{"n_layer": 9, "d_model": 320, "n_experts": 64, "experts_per_token": 2, "d_expert": 384, "d_shared_expert": 0, "activation": "gelu", "moe_layers": [0, 1, 2, 3, 4, 5, 6, 7, 8], "router_score": "softmax", "normalize_top_k": true, "routed_scale": 1.0, "balance_loss": 0.00269, "balance_bias": false, "init_std_router": 0.0252, "lr_router": 0.00149, "vocab_size": 29723, "norm": "layernorm", "norm_eps": 1e-06, "tie_embeddings": true, "optimizer": "soap_variant", "lr": 0.00327, "beta1": 0.95, "beta2": 0.98, "batch_tokens": 131072, "seq_len": 512, "train_tokens": 1248000000, "steps": 9522, "dataset": "wikipedia_en"}
Below are experts of layer 2 (counted from 0) of a mixture-of-experts language model. Rows are named router (the router's row for the expert), up (a neuron's input weights, with its number), down (a neuron's output weights, with its number) and show model dimensions 192-255. Each number is 200 + 30 x the weight over its row's rms, rounded and kept within 0 to 999.
Before each expert's rows: a language model's description of what the expert responds to. This comes from a sample of Wikipedia text that the model never trained on.

# expert 44
Description: Line-initial bullet dashes and table pipes opening list or row entries, plus capitalized heading starters like World, International, See, Personal.
router,217,150,210,218,192,249,187,253,169,197,170,192,210,256,225,197,149,229,227,249,189,202,199,174,173,241,194,210,144,173,117,212,193,216,191,209,165,75,186,225,241,173,231,197,231,224,255,165,226,184,210,206,194,226,155,228,160,182,181,207,231,190,197,186
up0,211,214,187,203,185,239,145,187,166,160,166,253,190,212,186,173,257,172,193,231,169,169,207,223,186,212,192,259,248,207,257,186,156,207,212,172,191,214,160,203,213,235,186,181,169,230,199,169,251,206,161,164,181,187,221,191,166,214,243,240,182,251,175,215
down0,234,158,177,214,174,200,250,268,159,216,211,241,241,207,211,217,183,219,193,249,252,242,189,199,221,197,216,212,177,217,229,204,202,236,205,194,274,173,153,199,249,191,173,172,253,177,201,196,167,219,184,175,148,219,260,162,172,229,189,199,192,229,196,255
up1,149,192,189,215,240,210,144,177,187,154,234,223,173,263,169,258,198,221,167,176,189,175,209,186,199,239,196,230,215,179,194,191,233,185,171,241,216,163,237,222,185,161,186,230,152,197,212,136,193,237,220,194,158,195,191,227,229,192,183,181,189,200,183,183
down1,227,257,165,233,138,199,195,231,152,259,197,206,185,216,203,175,190,202,202,214,182,208,175,156,184,167,280,188,146,210,139,188,224,244,240,182,246,227,215,212,188,161,202,186,191,198,194,161,154,246,244,207,191,223,248,188,172,184,217,229,260,183,234,239
up2,177,176,230,165,147,219,202,171,237,178,193,227,188,214,193,190,229,209,212,254,197,187,172,137,187,242,164,248,225,152,188,203,233,223,180,237,226,141,167,275,156,216,198,172,190,217,215,167,220,154,233,185,190,209,182,241,179,176,186,179,235,211,220,199
down2,252,213,188,244,155,213,198,188,213,249,183,183,201,243,191,229,206,246,181,233,145,230,285,233,226,204,198,193,136,186,161,194,148,167,189,225,185,188,225,262,234,169,239,255,221,209,180,149,194,213,206,221,182,180,182,274,241,182,182,208,179,211,202,190

# expert 23
Description: Word-final -ed and -ing pieces and descriptive words before nouns or prepositions, such as enriched, defying, gold, Black, Best, new.
router,208,205,226,190,195,188,220,208,200,173,165,254,187,209,234,175,161,177,199,215,203,212,181,185,189,231,254,174,208,186,156,203,235,184,198,201,215,237,235,220,210,218,187,175,210,211,233,177,167,176,216,192,205,202,165,214,215,230,194,237,229,165,191,197
up2,175,191,185,219,206,271,221,174,202,223,154,176,197,152,176,187,143,262,198,194,236,186,211,143,172,246,173,271,170,209,188,173,226,225,176,209,181,171,219,191,229,220,174,207,155,198,193,203,187,165,251,199,182,261,129,196,169,181,202,210,225,226,201,169
down2,149,170,193,208,194,231,210,141,222,190,165,182,147,189,178,248,189,195,203,242,208,150,253,162,222,186,144,197,201,169,171,186,190,201,202,247,172,223,175,180,207,183,188,173,138,155,249,241,214,139,194,180,219,162,152,208,182,231,192,177,257,217,141,194
up3,163,195,221,206,234,178,241,193,183,221,213,167,222,184,194,214,202,185,251,202,152,187,251,224,241,175,249,147,145,175,211,263,223,215,197,165,158,207,196,281,180,205,190,198,262,162,171,203,233,240,201,212,148,205,197,224,202,246,170,229,203,205,222,179
down3,235,149,188,192,174,186,175,193,184,159,240,200,169,187,229,171,219,172,204,192,193,241,206,165,194,181,207,170,198,146,242,223,180,217,235,177,195,166,239,177,188,223,161,213,224,203,193,178,224,162,181,196,182,228,191,140,180,223,197,254,198,211,224,144
up4,189,238,212,196,201,182,164,228,174,215,163,228,237,228,184,189,165,183,218,251,173,158,179,179,97,186,229,193,183,161,246,243,155,211,199,210,191,208,210,231,188,213,206,137,182,218,237,135,163,219,143,190,177,170,164,205,170,180,206,213,177,195,214,179
down4,231,203,134,129,215,247,216,228,186,211,161,185,253,201,200,182,237,200,228,245,206,167,177,196,178,203,253,205,170,209,199,186,191,196,288,226,176,253,246,154,206,218,157,193,202,132,207,219,216,199,139,194,198,157,206,172,190,176,184,223,229,194,222,218

# expert 16
Description: The preposition by after passive verbs (written by, described by), other passive participles, and infobox field labels like Genus, Born, Weight, Coordinates.
router,182,250,218,169,225,210,201,218,191,181,194,197,248,214,226,192,175,216,228,208,185,165,180,159,203,258,217,193,250,228,235,191,180,188,204,192,257,123,228,134,183,189,196,244,147,239,248,197,205,264,212,207,194,133,189,139,157,218,232,185,180,190,200,219
up2,233,223,235,232,241,196,214,145,208,208,252,201,176,161,148,273,209,255,177,196,275,209,201,161,201,187,231,264,189,186,163,164,143,224,259,166,186,191,225,249,164,248,198,200,123,169,221,225,168,174,214,228,196,229,217,152,176,180,165,222,180,194,184,189
down2,175,204,223,257,266,230,236,237,226,213,169,248,142,183,206,224,189,199,128,186,177,186,176,201,190,209,208,190,213,172,232,271,205,219,195,256,218,201,183,253,219,247,193,207,242,177,222,207,219,223,246,230,188,173,208,186,187,230,158,182,153,228,220,147
up3,189,259,164,214,207,268,198,181,171,206,237,127,258,238,210,223,186,139,221,148,231,204,189,179,175,201,208,179,148,184,273,183,193,169,228,179,218,207,196,251,194,210,206,212,236,231,177,225,174,222,220,224,223,185,215,200,157,245,171,148,220,200,212,200
down3,197,227,176,246,175,207,185,191,178,191,237,182,178,217,212,167,172,174,194,188,155,218,246,207,252,173,126,229,149,178,191,188,140,186,184,254,198,201,212,229,215,177,203,202,147,237,263,218,188,210,268,167,202,163,237,223,207,170,173,191,161,213,210,195
up4,178,199,193,201,205,187,218,248,230,155,218,231,175,236,211,147,180,222,221,172,135,169,216,174,205,215,159,182,210,214,199,200,220,213,149,211,221,241,117,140,261,150,202,182,200,203,204,210,187,242,223,188,233,237,187,190,184,212,185,217,207,144,217,178
down4,191,219,218,195,154,192,152,200,186,247,176,198,194,170,210,222,169,207,262,173,189,171,242,196,200,258,208,208,215,203,163,229,252,166,185,222,170,190,193,190,235,209,138,192,179,263,193,157,165,201,192,152,191,219,250,209,186,231,173,194,207,233,181,216

# expert 50
Description: Determiners before noun phrases in running prose, chiefly the, a, an, plus this, his, their, its, each.
router,189,233,206,192,196,178,199,203,148,226,168,245,217,163,185,214,210,203,153,205,220,275,257,202,179,193,197,183,260,155,155,211,223,165,227,194,196,196,200,224,204,270,188,222,179,149,146,215,194,188,205,267,145,200,171,211,200,231,217,250,202,232,237,244
up0,171,149,228,151,194,200,208,175,195,241,200,159,231,200,192,198,184,198,171,211,180,191,209,167,152,160,247,198,197,245,233,196,211,208,209,242,209,223,164,177,245,211,209,215,214,197,239,186,209,166,156,185,183,225,187,179,242,126,212,171,233,235,178,210
down0,252,167,226,272,175,176,252,200,162,196,198,180,193,210,168,206,180,171,182,230,187,272,157,154,223,205,233,206,205,156,189,156,211,128,190,191,189,227,181,145,192,129,170,209,198,232,262,224,193,258,260,196,213,218,185,186,201,217,217,184,200,161,206,185
up1,183,194,186,203,236,225,223,196,156,239,227,201,157,223,163,190,242,202,197,206,148,202,198,203,155,150,214,203,216,250,218,200,218,202,192,155,233,224,223,213,169,246,225,175,207,223,192,250,207,152,244,204,156,150,249,172,192,224,238,194,191,214,193,214
down1,131,260,191,183,228,201,223,202,234,236,248,183,115,168,208,166,227,225,209,175,243,218,224,243,207,205,216,230,188,184,144,186,187,188,246,203,122,211,261,173,217,175,229,170,268,218,129,164,206,176,188,278,171,232,207,250,216,171,204,198,151,218,231,165
up2,219,230,204,165,186,204,186,228,143,215,197,179,183,236,204,211,173,136,197,183,209,198,223,206,249,247,199,245,243,210,224,215,202,190,181,202,250,196,234,165,266,225,203,207,250,192,194,210,195,158,192,221,178,193,170,208,234,206,210,187,205,173,236,232
down2,265,164,191,223,182,195,237,197,161,152,166,244,177,184,212,167,218,203,207,217,189,187,190,183,231,223,172,160,175,237,200,117,198,175,201,161,182,183,135,190,191,243,154,209,192,206,184,219,201,182,245,249,259,197,225,206,234,204,221,237,188,195,162,193

# expert 27
Description: Word pieces starting or inside a longer word, often names or rare words, such as vamp in vampires, fai in affaires, invent in inventories.
router,211,173,216,216,197,200,270,208,193,273,218,161,204,183,159,156,247,187,192,226,216,170,171,197,175,201,198,192,225,220,235,199,220,180,159,205,154,205,183,211,210,236,173,161,175,146,210,224,124,236,230,154,173,226,189,191,198,166,176,212,227,208,186,239
up2,208,181,167,161,194,167,209,183,199,126,201,173,201,199,205,162,169,242,214,225,187,260,225,136,222,205,178,192,178,254,139,194,231,183,235,211,186,167,197,149,175,174,200,197,194,203,232,211,262,205,239,240,220,223,197,233,227,208,202,260,199,213,176,204
down2,219,203,255,230,212,173,137,192,195,219,212,224,205,244,195,239,208,165,224,190,186,205,153,184,178,233,205,207,205,231,159,275,158,160,221,201,180,159,214,213,175,202,203,163,226,196,194,176,186,186,219,166,205,210,213,191,194,148,271,232,185,194,175,194
up3,133,165,196,190,184,232,202,174,250,233,168,182,188,154,269,203,216,243,147,221,212,216,202,191,258,221,223,194,168,241,221,269,227,229,156,215,212,198,180,198,160,205,184,191,194,227,169,186,220,230,188,242,160,215,156,222,234,192,232,151,179,141,192,154
down3,276,142,153,213,188,211,213,205,239,116,217,171,239,225,233,204,226,180,198,233,243,233,248,246,237,218,199,231,217,199,175,225,203,215,237,197,198,234,171,172,206,203,245,183,183,200,209,164,209,265,250,184,160,267,169,204,201,189,218,253,210,236,185,171
up4,239,176,241,212,190,128,163,165,179,210,243,188,206,202,252,224,176,247,167,177,193,233,211,229,160,224,215,243,210,157,233,192,160,216,184,196,186,147,189,184,185,187,238,260,216,198,219,223,199,186,257,213,204,211,159,149,149,209,204,210,194,233,202,202
down4,218,194,216,214,210,243,222,187,230,233,241,194,181,209,194,160,191,195,154,226,187,220,204,213,183,174,203,179,221,169,173,219,204,195,214,246,156,123,152,134,235,163,228,211,184,206,166,208,182,214,253,163,169,165,187,146,172,183,181,215,225,191,239,225

# expert 26
Description: Final pieces of proper names, mainly places and taxa, before punctuation, such as -ia, -ina, -ville, -idae, States, California, and closing parentheses.
router,206,210,223,157,183,198,179,160,210,172,241,220,150,171,190,196,248,198,205,178,233,195,189,180,172,192,209,198,163,232,225,194,175,166,167,244,214,233,156,181,253,145,194,274,164,196,206,160,168,253,166,246,201,201,235,242,225,249,178,219,200,160,188,191
up2,224,198,213,227,188,209,224,214,161,225,156,221,216,214,261,182,193,232,187,190,238,197,223,195,261,201,197,179,222,182,199,184,195,145,172,238,151,227,203,205,190,229,165,256,209,140,178,232,237,240,247,180,211,157,214,180,183,199,213,267,200,208,217,216
down2,212,229,202,197,238,200,199,253,127,245,176,217,212,220,149,183,184,212,203,171,229,260,201,171,192,212,178,165,198,202,187,267,199,180,187,177,164,228,141,185,244,194,193,175,212,223,163,219,192,170,207,196,218,171,209,219,238,226,244,241,181,273,202,122
up3,157,189,234,204,164,248,206,229,237,242,166,200,175,165,197,173,195,215,222,215,215,169,212,188,213,206,145,239,200,219,159,203,217,204,229,188,161,161,217,198,174,235,195,208,202,196,218,230,142,205,169,186,167,197,186,144,209,139,145,217,215,249,252,174
down3,188,134,266,162,181,241,194,249,174,171,177,234,257,205,178,207,241,193,164,220,124,207,170,208,189,209,213,164,241,175,152,223,215,214,184,201,220,160,158,204,171,198,224,236,243,223,180,187,232,191,197,185,188,169,220,166,177,204,177,176,231,216,237,181
up4,270,269,213,173,207,204,181,220,166,207,212,248,241,266,192,179,195,228,221,216,203,168,181,169,208,216,178,131,228,191,210,230,187,229,178,213,146,200,191,172,232,190,201,257,198,161,206,225,175,183,172,254,165,184,201,220,169,180,221,195,197,224,213,192
down4,201,241,191,167,211,208,250,192,140,199,261,240,227,217,202,195,176,209,215,227,237,191,142,198,175,201,188,178,190,174,235,238,229,155,212,217,186,151,205,152,212,181,219,177,161,194,190,158,186,145,206,252,215,204,159,204,206,191,195,204,250,258,205,216

# expert 4
Description: Year numbers split into pieces, mostly the final digit after a century stem like 201, 199, 202, in dates, infoboxes and ranges (2018–present, 1925).
router,179,195,201,185,151,280,189,259,181,246,202,255,168,284,234,196,265,206,175,181,196,207,238,178,234,168,201,196,241,182,162,225,211,235,188,154,214,207,151,175,201,189,181,236,196,175,229,216,204,239,168,166,197,260,213,213,209,189,285,191,200,177,249,244
up2,175,218,204,195,222,241,236,225,202,156,204,199,187,222,195,143,235,177,207,199,195,178,181,165,224,159,236,222,233,227,206,240,222,212,147,156,202,202,211,173,192,236,248,129,224,177,200,203,225,202,242,183,172,194,191,184,191,156,238,172,251,119,219,209
down2,253,189,151,205,206,179,187,192,192,203,201,180,211,236,235,209,161,160,146,220,160,225,191,233,202,187,178,237,220,176,141,160,194,178,205,196,211,194,218,220,162,170,192,199,217,281,210,189,197,227,180,205,204,152,207,225,209,192,225,148,169,222,156,196
up3,168,215,190,233,168,182,184,230,176,211,220,191,236,199,186,235,190,175,219,215,180,169,202,254,221,152,165,195,199,180,156,192,214,179,152,211,227,193,183,192,186,189,184,155,186,178,178,272,173,127,173,201,204,173,205,242,188,199,197,204,169,236,269,244
down3,190,242,244,208,203,197,210,200,218,206,220,210,143,188,190,218,237,222,222,208,247,210,205,191,198,255,193,191,187,199,228,190,266,176,265,204,137,194,217,226,255,171,185,245,193,245,187,195,260,203,255,170,193,211,193,193,188,188,208,234,221,177,164,251
up4,193,212,195,218,205,181,185,186,219,201,160,235,183,200,174,225,227,199,145,180,171,126,222,230,137,173,202,228,259,191,184,196,256,224,176,261,198,188,227,174,241,208,201,174,217,202,184,196,185,237,179,189,121,204,191,175,226,162,210,175,164,202,199,253
down4,218,197,237,221,165,208,209,158,183,240,219,175,183,192,272,207,190,211,203,165,162,208,214,160,206,198,202,246,224,235,177,222,190,152,204,228,190,212,194,165,200,183,216,206,205,252,144,210,223,195,189,158,244,231,187,199,182,218,205,261,164,219,232,189

# expert 32
Description: Descriptive words introducing names or roles, chiefly known in known as, plus noted, famous, associated, responsible, legal, law.
router,134,148,178,169,190,143,202,210,231,218,197,206,202,208,220,178,237,227,218,240,204,171,205,216,177,192,175,193,168,201,183,165,230,224,185,229,240,176,223,206,138,121,222,195,207,208,238,221,202,199,209,146,187,250,238,204,168,185,192,200,202,196,164,239
up0,233,163,174,227,194,237,205,240,224,231,170,231,229,249,186,234,192,188,131,232,147,172,225,179,146,222,212,201,228,246,285,205,197,233,171,177,170,183,229,209,241,193,193,267,215,232,236,181,233,214,214,180,229,199,209,211,186,210,204,160,149,214,191,152
down0,204,225,172,216,193,212,212,253,161,182,162,184,211,155,197,191,155,162,183,175,167,234,217,157,226,144,207,165,222,195,177,183,266,217,170,155,165,206,179,252,227,227,180,275,223,189,187,236,255,176,191,163,172,203,223,195,165,176,165,191,262,259,188,177
up1,233,200,151,272,183,187,224,217,185,194,181,240,187,224,193,155,243,196,143,247,173,170,241,197,177,197,226,231,204,201,153,230,154,231,202,202,154,236,181,269,166,219,176,220,136,189,254,145,248,215,217,148,214,209,164,209,209,159,225,186,210,236,165,201
down1,145,177,144,209,211,146,176,189,239,187,210,198,175,214,153,184,191,171,249,193,240,190,268,184,195,206,186,142,250,216,261,206,233,210,250,150,216,175,182,160,196,207,199,181,246,248,208,188,140,207,185,224,176,201,233,111,158,213,203,222,154,168,218,202
up2,237,194,203,202,183,211,194,260,201,180,154,176,247,146,249,156,222,196,213,153,263,235,181,184,172,193,235,201,190,189,165,262,214,164,204,186,202,148,231,199,190,205,224,196,128,238,215,194,146,154,233,217,139,167,192,186,187,203,177,176,229,170,200,184
down2,225,193,216,217,211,181,192,245,208,163,233,237,184,226,212,253,122,233,227,161,133,215,229,186,182,173,205,240,193,134,212,181,192,136,209,183,219,209,290,235,175,208,198,188,179,198,196,201,186,218,145,186,204,222,222,253,219,217,214,237,173,197,165,181

# expert 2
Description: Field and heading words in infoboxes, lists and headers, such as Singles, See also, Tournament details, career, classification, chart positions.
router,187,193,217,216,165,197,208,177,242,182,183,183,196,135,211,223,220,152,215,154,160,225,234,203,168,224,155,192,216,196,145,177,181,183,189,242,253,173,190,154,220,190,222,198,221,165,143,101,199,191,201,176,155,207,199,186,217,224,182,243,147,238,174,200
up2,193,239,183,211,153,192,166,170,260,180,192,200,200,204,208,198,205,192,220,238,192,182,213,175,227,179,219,216,179,213,196,224,224,224,178,190,224,193,219,178,196,163,252,173,156,147,164,177,228,144,207,175,217,174,186,189,185,211,145,192,182,226,234,213
down2,182,214,246,193,251,200,227,170,187,196,162,170,203,200,203,236,186,229,213,180,190,172,248,198,155,203,210,219,216,245,177,215,208,191,196,212,205,182,140,231,206,196,185,172,164,187,177,237,239,154,179,183,204,160,247,185,237,211,230,168,237,263,199,163
up3,187,178,185,149,197,175,222,214,197,233,172,202,206,221,221,212,150,200,141,218,165,229,212,187,227,211,193,169,171,218,289,135,189,216,200,152,217,230,183,200,216,193,231,240,216,228,183,180,237,154,239,161,174,189,210,182,211,246,207,187,188,232,202,187
down3,161,226,197,225,219,238,167,237,184,169,224,149,232,190,230,222,221,225,222,210,135,266,189,142,209,196,189,184,201,223,216,197,200,221,130,173,231,250,261,203,218,217,210,169,211,178,180,208,253,209,215,233,217,198,224,184,223,209,225,214,154,199,249,201
up4,232,180,161,185,186,216,187,182,159,167,194,249,214,210,225,186,183,206,156,157,178,182,233,192,252,146,216,204,224,217,198,301,185,218,172,189,231,207,167,208,228,184,220,227,225,166,198,245,172,188,219,228,230,194,183,189,204,286,190,219,207,166,198,216
down4,175,218,242,190,164,181,227,184,236,231,178,175,213,218,224,218,171,209,254,219,190,216,211,190,156,204,234,195,208,208,209,194,209,284,253,205,167,250,161,128,225,193,157,239,222,212,202,193,208,232,191,183,193,269,239,201,210,246,226,209,221,226,124,240

# expert 29
Description: Main verbs of action or state after subjects or to, such as held, signed, founded, worked, lived, found.
router,183,207,199,194,155,184,211,232,193,193,222,191,241,257,219,182,159,218,244,192,198,193,192,213,163,143,199,191,171,239,224,254,264,216,187,222,219,219,222,228,220,197,167,201,197,224,220,182,189,238,203,182,214,202,183,169,161,173,162,261,200,191,202,258
up2,106,262,247,192,210,222,189,221,188,183,167,239,176,213,168,178,180,170,197,183,184,220,159,204,150,145,225,187,181,187,192,251,213,225,201,177,166,195,219,225,187,213,199,149,224,236,180,220,187,173,204,171,187,197,191,193,189,208,279,177,220,289,215,201
down2,219,165,144,233,225,254,220,267,241,108,144,162,198,196,186,202,231,218,205,183,228,207,193,256,207,152,232,187,206,226,196,178,178,184,182,216,144,212,198,172,182,161,233,211,208,198,213,200,234,190,200,174,178,157,186,190,161,228,197,206,183,170,160,204
up3,208,188,214,155,230,188,222,176,182,166,193,202,223,222,200,160,170,226,181,222,153,183,167,148,215,181,198,222,280,235,123,234,199,228,232,194,182,222,227,153,156,201,247,160,181,172,176,181,186,183,164,230,177,217,227,201,180,231,194,171,237,143,260,226
down3,215,158,243,253,219,198,200,166,210,172,212,176,210,187,218,246,226,220,232,224,197,218,230,178,219,178,167,192,200,207,256,193,181,194,170,205,245,224,228,189,213,223,200,223,186,207,270,181,228,198,256,190,160,172,249,282,255,191,235,231,196,226,201,157
up4,279,225,238,221,144,152,177,205,235,232,178,175,224,152,162,184,194,195,182,134,193,210,264,185,173,238,209,166,154,218,147,203,169,201,207,204,165,172,212,180,163,191,195,269,233,217,211,186,199,182,228,182,199,178,222,212,205,225,201,179,168,238,238,261
down4,203,196,239,171,207,196,268,212,189,190,176,174,182,214,146,153,220,233,226,217,246,221,176,234,187,209,217,240,217,239,201,182,180,234,224,209,174,247,181,194,137,176,206,215,213,176,221,193,196,155,190,195,166,257,175,152,171,256,210,187,163,177,168,194

# expert 5
Description: Dashes, colons, semicolons, ISBN, Yes, see and short words in list entries and wiki tables, such as –, ISBN, Yes, synonym.
router,183,212,163,208,164,197,243,271,229,267,255,145,209,179,218,174,148,232,166,199,148,171,143,201,216,209,183,189,156,124,210,188,192,163,175,180,175,195,215,202,196,219,151,244,160,237,186,171,166,219,180,162,198,175,210,229,205,193,193,231,143,205,184,194
up2,197,181,218,201,248,221,184,163,239,190,186,192,159,128,198,187,206,158,194,174,179,205,190,181,208,197,173,180,193,259,208,184,209,223,173,271,175,154,171,205,156,216,187,194,189,182,169,180,158,208,141,248,211,192,189,226,222,216,147,239,177,195,220,232
down2,235,183,181,217,179,202,189,178,217,174,217,196,167,186,236,272,179,166,239,176,206,214,157,214,210,201,179,195,190,219,153,205,200,198,175,224,217,221,201,220,251,220,222,217,179,221,237,209,207,208,186,180,286,203,191,182,228,185,130,195,193,254,242,184
up3,242,200,201,200,165,218,264,215,222,223,181,220,184,247,263,206,221,213,243,206,199,199,156,167,171,270,198,165,202,217,204,234,213,191,195,209,189,225,229,209,200,181,182,180,200,173,232,195,235,145,152,198,219,162,181,261,163,252,219,226,299,222,224,151
down3,185,211,174,194,176,204,169,191,176,176,229,202,168,211,123,225,188,188,208,209,205,197,221,182,194,176,129,198,191,116,225,231,240,205,151,184,129,157,205,209,211,243,184,198,191,192,210,150,211,106,171,173,233,212,214,136,168,180,213,174,203,143,145,148
up4,163,201,168,235,158,221,191,160,205,217,263,197,187,209,192,185,231,236,224,171,222,178,208,186,241,204,165,165,214,155,156,215,195,231,177,206,161,156,192,194,240,192,188,207,198,158,154,197,202,187,163,179,224,209,185,198,183,232,145,178,205,144,175,208
down4,215,191,207,205,238,200,215,177,217,215,222,251,203,206,152,202,179,205,234,214,173,215,197,187,248,171,244,197,182,215,176,218,256,219,235,143,148,146,223,225,213,194,207,163,224,181,212,202,129,183,168,204,196,131,142,171,236,181,184,198,248,207,213,202

# expert 3
Description: Possessive markers and pronouns before the owned noun, such as the apostrophe after Sayers or Queen, his, her, their, plus naming verbs like called, named.
router,213,298,180,190,234,165,208,206,201,239,247,189,150,169,170,178,249,179,198,145,191,180,277,221,175,236,228,199,184,197,159,227,166,198,172,158,228,218,235,185,189,196,169,222,218,183,224,232,187,193,183,217,199,158,182,237,253,182,190,153,225,196,173,236
up0,125,180,232,199,185,163,170,201,201,164,277,194,234,164,201,185,214,206,185,217,159,194,228,243,245,164,217,203,202,238,174,201,202,217,170,211,236,236,181,146,172,210,201,215,225,138,237,158,158,188,222,238,184,244,181,282,161,196,198,266,227,237,216,159
down0,252,147,238,226,155,183,184,225,199,187,201,168,295,218,192,247,226,184,185,218,254,205,163,227,147,190,221,188,159,175,194,201,170,238,182,207,200,190,207,193,204,222,219,191,199,225,156,193,251,208,210,162,201,187,213,238,130,213,229,172,197,185,223,175
up1,209,174,195,181,220,211,189,196,229,166,214,209,158,180,197,189,187,220,223,164,152,220,234,273,182,184,182,187,169,163,207,260,255,133,264,155,231,219,209,242,205,180,168,235,275,189,166,205,164,194,135,203,144,183,250,205,188,230,188,180,206,206,188,185
down1,150,168,229,252,213,212,197,206,196,176,194,205,177,188,205,224,129,221,164,220,250,215,182,161,231,200,185,208,217,226,201,189,152,252,169,214,212,189,210,222,165,236,215,198,220,226,219,158,268,175,190,221,214,182,156,170,185,146,199,230,224,184,195,184
up2,219,158,203,193,197,182,245,181,189,137,221,225,220,154,181,192,167,221,216,203,251,208,234,212,229,209,201,259,163,242,178,192,274,201,202,200,237,221,194,198,181,220,177,178,293,194,158,176,203,204,246,201,223,180,188,188,229,227,253,168,217,222,204,194
down2,241,183,221,204,212,178,251,184,183,223,198,214,250,184,235,204,184,185,173,215,143,195,187,222,176,167,160,204,283,162,222,163,231,249,203,221,175,225,203,252,205,225,267,191,220,194,207,206,199,205,235,230,252,214,200,208,176,177,191,191,221,225,198,209

# expert 37
Description: En dashes between years or scores, e.g. 1956–1970, 4–1, plus until, since, and other connecting words.
router,202,153,164,198,217,212,221,144,197,227,197,234,206,193,218,172,156,225,251,163,158,159,200,203,176,205,235,186,200,193,235,199,183,161,253,201,184,203,219,198,174,205,195,191,187,224,192,202,238,161,185,230,242,221,195,195,242,83,181,193,224,185,198,221
up0,228,181,183,215,228,230,212,259,219,212,202,218,227,190,132,212,119,181,274,164,203,224,211,200,193,180,200,153,230,230,182,168,179,203,173,188,224,197,192,254,221,183,147,190,247,139,166,221,213,251,223,184,185,173,171,230,197,140,199,223,141,177,203,223
down0,224,196,203,182,216,195,236,188,190,170,179,201,126,230,214,168,185,179,217,246,209,224,111,165,224,239,237,220,174,202,185,190,163,238,170,192,168,184,213,213,165,158,206,141,209,199,201,216,177,207,155,184,224,186,199,221,198,223,199,217,151,157,183,216
up1,172,153,214,161,215,220,186,171,185,188,268,135,287,214,230,134,210,195,220,134,194,233,229,172,219,158,220,196,209,177,211,204,185,211,256,200,165,190,224,184,231,215,153,183,193,207,236,203,245,217,210,185,133,195,197,205,178,207,184,199,183,203,242,229
down1,217,214,165,236,190,162,215,220,217,204,183,236,185,189,249,218,228,170,227,199,209,191,175,249,204,184,239,195,129,188,240,186,209,202,199,228,231,273,226,225,243,150,190,201,192,172,212,182,231,249,147,142,205,176,195,180,169,181,156,196,214,222,242,196
up2,166,200,228,222,277,217,244,197,199,247,275,178,162,245,189,178,215,244,175,193,162,233,129,175,209,150,183,173,260,197,157,237,222,218,187,231,193,156,95,162,129,206,211,194,225,141,199,171,182,178,205,223,255,186,194,227,196,144,159,198,242,133,230,218
down2,225,201,208,183,180,130,196,187,189,236,203,178,167,193,153,246,204,200,174,174,133,226,176,184,220,204,240,158,197,206,207,158,197,158,245,199,228,170,208,230,215,190,193,176,236,203,164,150,242,176,252,195,219,155,185,224,223,238,217,176,192,181,189,181

# expert 30
Description: Inner vowel-consonant pieces of rare names and words, such as on, el, an, end in Cov-en-ant, Ambr-ol-auri, trem-end-ous.
router,198,187,233,183,238,236,168,187,177,241,170,182,177,186,166,255,283,200,228,199,206,171,192,188,197,215,96,210,256,158,200,195,175,294,200,206,233,199,211,196,186,247,225,195,185,229,230,207,191,161,205,207,209,186,248,191,147,121,149,194,210,271,182,250
up2,171,182,182,178,171,178,204,224,267,183,215,232,190,243,196,154,179,228,160,196,196,206,187,216,201,199,210,230,187,162,163,187,220,173,162,183,199,171,285,152,231,261,202,194,215,151,232,157,169,209,234,204,264,200,164,234,199,184,204,208,170,232,133,181
down2,253,167,227,183,225,146,219,197,202,224,231,205,179,188,199,201,180,141,173,186,200,191,219,192,205,229,205,164,216,188,212,254,252,189,194,175,245,181,206,137,183,176,174,244,172,191,220,169,197,234,166,202,222,240,195,166,183,253,221,240,194,205,159,209
up3,237,192,176,198,214,220,236,230,166,166,145,184,191,187,171,185,182,223,190,246,214,189,207,156,241,183,190,212,171,246,186,201,183,193,191,172,195,179,228,188,150,202,213,188,166,203,229,212,209,186,209,203,193,141,187,173,164,214,245,201,198,203,188,206
down3,204,230,241,188,273,166,202,217,220,220,200,163,231,182,195,225,225,225,153,181,142,165,183,205,191,179,200,194,159,204,245,184,241,229,194,199,176,176,172,183,180,208,181,194,175,138,250,198,170,163,220,217,211,163,158,210,182,204,141,203,209,169,200,182
up4,200,199,203,181,193,237,203,202,162,154,200,225,228,239,204,189,180,224,156,190,198,242,229,233,201,209,205,206,187,208,156,185,154,176,217,167,218,223,247,228,233,205,219,162,161,231,142,166,195,247,210,149,187,187,193,204,223,233,242,186,222,187,216,244
down4,269,215,231,213,205,187,219,180,145,189,215,214,170,211,228,162,201,180,173,155,202,177,175,176,197,221,180,267,153,219,233,236,181,204,222,179,233,215,237,203,172,241,180,163,171,190,229,206,207,139,177,176,176,218,248,198,183,165,224,207,186,199,187,188